From a checkpoint of a small mixture-of-experts model trained on Wikipedia.
Experts: 80 experts in each of 7 layers, 96 bilinear neurons an expert, a sigmoid router.
Below are experts of layer 5 (counted from 0) of a mixture-of-experts language model. Rows are named router (the router's row for the expert) and show model dimensions 64-95. Each number is 500 + 50 x the weight over its row's rms, rounded and kept within 0 to 999. Numbers have three digits each.
After each expert's rows: "gets" lists some tokens that make up at least twice as much of what it gets as of all text; "mostly gets" lists some tokens that are sent to it at least half of the time. This comes from a sample of Wikipedia text that the model never trained on. Tokens count by the router's weight.

# expert 33
router:457425568488552566557545458524613545500463470523470567616489531592563552551425457532486435480431
gets: " to", " that", " which", " was", " and", " who"
mostly gets: " were", " which", " who", " they", " have", " are"

# expert 73
router:478492486444516528433582499540547521534575519501515460526529535531539472419448495598470518448537
gets: " of", " The", " In", "The", "In", " in"
mostly gets: "The", " After", "On", "In", " The", " During"

# expert 47
router:580517524460572503430513547455507501463398423570481518480472506587495519507350439498524433504546
gets: "\"", ")", " (", "2", "00", " You"
mostly gets: " guitar", " You", " Love", " right", " bass", "!"

# expert 35
router:494576500387575456451577429486531513481489476475486413502399506511475503573380436533439458471477
gets: ".", " |\n", ".\n\n", "-", " =\n\n", ":"
mostly gets: " =\n\n", " ·", " Haleakala", "===\n", " ===\n", " Lemmon"

# expert 7
router:545431553547586470503483472440481454497493509441492461522455625500592496479488510489497425557489
gets: "20", " D", "d", " of", "b", "f"
mostly gets: "-B", "-b", "-D", "eb", " Arab", "-F"

# expert 31
router:468467502544625427563578466453477506602497531535552491463547539574517515536384500475461520597505
gets: ".", ".\n\n", " |\n", "\n", ")\n", ".\n"
mostly gets: ".\n\n", " |\n", "==\n", "===\n", "==\n\n", ".\n"

# expert 49
router:443559489398533483514542530489588533459531465574495486596441480511502488541367420478508390572482
gets: "\n", " (", ":", "-", "\n\n", "|"
mostly gets: "===", " Location", " Coordinates", " Website", " Date", "===="

# expert 32
router:430500447472549528519553492463562443458539440480551554608463501502527477455425473532475481524461
gets: " ", " |\n", "0", "–", "1", "2"
mostly gets: "|---|---|---|---|---|---|\n", "See", "|---|---|---|\n", "|---|---|---|---|---|\n", "|---|---|---|---|\n", " −"

# expert 39
router:440459487523589547464544416387551514576495522505537555557508543625447572527434459511488433489475
gets: " was", " is", " |", " were", " are", " he"
mostly gets: " was", " is", " were", " had", " been", " are"

# expert 66
router:445494479511548505499520565513570473454586549420483559529542548429503530563430490500520424537424
gets: " (", " in", "\n", ".\n\n", " at", " for"
mostly gets: " U", "_{", " $", "\\", "(", " ("

# expert 38
router:444415448512541493411524520487522489454575473486527472470451555517578490478414484497416427485522
gets: "-", ".", ":", " Al", ".\n\n", " Sam"
mostly gets: " Hong", " Pan", " Sam", " Kar", "mathb", " Bab"

# expert 79
router:459508459452532434493575481457561542458598458552523509409437546564613482511423544461517545505442
gets: ",", " the", " in", " of", " at", " New"
mostly gets: " Bar", " Mid", " near", "shire", " North", " Har"

# expert 51
router:461431448429542472546531495527605453479502537498496440459440513469587410490390433525476423549576
gets: ".", "19", ",", "20", "18", " John"
mostly gets: " Robert", " MF", " ENG", " John", " Richard", " FW"

# expert 34
router:466507444575617517416587526436429542540550541458491457475446619479497514483363544570488530480488
gets: " |", "-", " to", "|", ":", ";"
mostly gets: " would", " could", " will", " may", " |", " to"

# expert 40
router:485478525557574519472523443442516508465408496475458428518442484511497530551429419514541492562450
gets: "0", "5", "3", "6", "00", "7"
mostly gets: "06", "04", "08", "03", "09", "99"

# expert 53
router:458535523476581475483561418452581529495591502422605533436467572577514470488306488494544518539491
gets: ",", ".", " (", "),", ";", ":"
mostly gets: ",", "),", "\",", ".\"", "',", "\"."

# expert 17
router:538522504546570460525546477506458576523497497466496586545483532499438467501486494537491448575454
gets: " ", " |\n", " G", " R", " C", "\n"
mostly gets: " G", " R", " r", ".S", "-g", "|---|---|\n"

# expert 72
router:540470521521574450490457472479565532443463494476539459523435502518487584477437452554580400451511
gets: "20", "19", "18", "1", "0", "3"
mostly gets: " two", " one", " three", " four", " five", " same"

# expert 8
router:432503422449532444467563526478593492434592500507489493469478553528491452508362542501506480515482
gets: " of", " in", " the", ":", " from", " New"
mostly gets: " New", " South", " North", " West", " Northern", " Western"

# expert 13
router:422505547537567532426600578513523447499530462455552554507489470466539542532382527540594473524606
gets: " the", " |", " a", "'s", " The", " his"
mostly gets: " the", " his", " its", " their", " her", " former"

# expert 50
router:513500444466571471521527533561555450477517544539512471449494484561542535515501474499611449483446
gets: "19", "\n", "-", "20", "18", "j"
mostly gets: "ñ", "ă", "ó", " Š", "č"

# expert 36
router:507463449511582460531472530493550528447494456550494440525431512437528501537366478625525449471535
gets: "1", "20", " ", "2", "0", "3"
mostly gets: "1", "2", "10", "4", "3", "28"

# expert 2
router:532475493442614456455485581478527601477549550421573535591541473443551588555470472551567506460567
gets: "20", "19", " b", " L", "B", " F"
mostly gets: " sp", " b", "20", "Sp", "-w", " w"

# expert 37
router:506357551529490546529454400498516488517505500590463486594556546513484526529358416483437582449505
gets: " and", " he", " or", " He", " it", " to"
mostly gets: " and", " he", " who", " but", " He", " they"

# expert 5
router:419518451497649529407532444470540524515581517476467528529570546547509476551409547547500478483459
gets: "|", " was", " had", " Al", " to", " al"
mostly gets: " al", " went", " pro", " received", " died", " moved"

# expert 20
router:474554440475540450534585488442551565465553482571541554502461571547521573481474489483439491579580
gets: " |", " May", " September", " December", " June", " January"
mostly gets: " December", " January", " May", " July", " November", " October"

# expert 12
router:422536505509567584428553575515436428554475441520600452459552516497500564582453536542524459484591
gets: " the", " a", " his", "'s", " The", " their"
mostly gets: " the", " his", " its", " their", " her", " former"

# expert 1
router:501529542517577447476551508493412523437533525522440494503474586529484470547489500550474554539550
gets: " S", " D", "S", " H", "s", "h"
mostly gets: " d", " S", "-s", " Sh", " D", " sh"

# expert 74
router:443553564561602438414577563526528532478481521488538487500541571488541584546462493513515458526539
gets: " the", " a", " The", " an", "The", " his"
mostly gets: " The", " a", " his", "The", " an", " the"

# expert 27
router:430548487512490575487636466460520468544478554445546552479473512590493565564367504515478540533572
gets: " |", ";", " as", ":", "-", " for"
mostly gets: "°N", "″N", " —;", "%;", " an", " as"

# expert 56
router:531467556644548557491510436573523507454600489497524511507536565590483611550474467535548471460503
gets: " ", "19", " P", "18", " D", " V"
mostly gets: "ñ", "ă", " Mont", " Marc", "è", " Camp"

# expert 28
router:490582432535577548451532510490511561454576542530537600488556634567470591516504488527495538488576
gets: " an", " as", ":", " de", " a", " In"
mostly gets: " an", " per", " tr", " Tr", " en", " par"

# expert 76
router:409465469591550508443593401496588474426580505527599468570425564513569485494440526521505515526488
gets: " of", " with", ",", " to", " in", " for"
mostly gets: " where", " including", " with", " against", " included", " include"

# expert 71
router:474495412496462462437556493522450533491697494519523523551511567593591456450451485462565518497475
gets: " of", " in", " to", " for", " on", " by"
mostly gets: " for", " with", " after", " in", " from", " under"

# expert 60
router:505417509544489522538530451588469523524518539530478501518573507577515539492438460544460504455417
gets: " and", " as", " but", " not", " is", ","
mostly gets: " but", " more", " when", " where", " most", " while"

# expert 10
router:497459533481509522512489473526503507517559482524579491544423569523432489496486480476509426491532
gets: " ", " |\n", "\n", " \"", ")\n", ".\n\n"
mostly gets: " \"", "==\n\n", " ==\n\n", " ===\n\n", " |\n", " ===\n"

# expert 29
router:520441457474568429431484430529534435495501528489516615552516561502512498514359414443547535452496
gets: "a", "i", "o", "u", "e", "ie"
mostly gets: " de", " De", " La", " la", "ai", "ha"

# expert 58
router:495439458479525528534573497539585532555586494505560460433476550574537571486432416559444489453553
gets: ".", " John", "-", " Michael", " David", " William"
mostly gets: " John", " Michael", " William", " Robert", " Charles", " Richard"

# expert 57
router:449527510438552500412504475520545496513519487559474524535485470520462525572434521504566504522470
gets: "-", " |", "\n", "==", "|", " No"
mostly gets: " No", " Total", " National", " Date", " Succeeded", " •"

# expert 63
router:496446510533493559535444538526455576512511394586542494461490550526462544503441417468442432559510
gets: " ", "\n", " there", " time", ")\n", " States"
mostly gets: " there", " where", " States", " However", " China", " India"

# expert 61
router:498502500561549501515537542463527528465612542498526476483555523565484468505384440466466440470479
gets: " ", " (", "–", ".", " In", "In"
mostly gets: " [", "_{", "°W", " Since", " According", "On"

# expert 77
router:485555468494619493516524498487541482498536430476487551520525521506527485457420429466562447412493
gets: " ", "–", " —", "1", "0", " –"
mostly gets: "–", " +", " −", " $", " —", " ±"

# expert 70
router:594557574464550486502481533434555540408558527467439493468520475593552522575454472443489507476499
gets: " \"", " (", " a", "–", "/", "1"
mostly gets: " \"", "/", " un", " $", "\\", " Un"

# expert 48
router:440594512439581489448573538452549473475584523535589523540527480491611479492404366472456434530501
gets: "|", " |\n", "==", ":", "\n\n", "==="
mostly gets: "===", " |\n\n", "==", "====", ";\n\n", "Personal"

# expert 75
router:452485509467546567368576418455530486468553470521559454438497556551465513516349477618454499503514
gets: ",", " |", " by", " and", "-", ":"
mostly gets: "',", "),", " born", " by", " married", " alongside"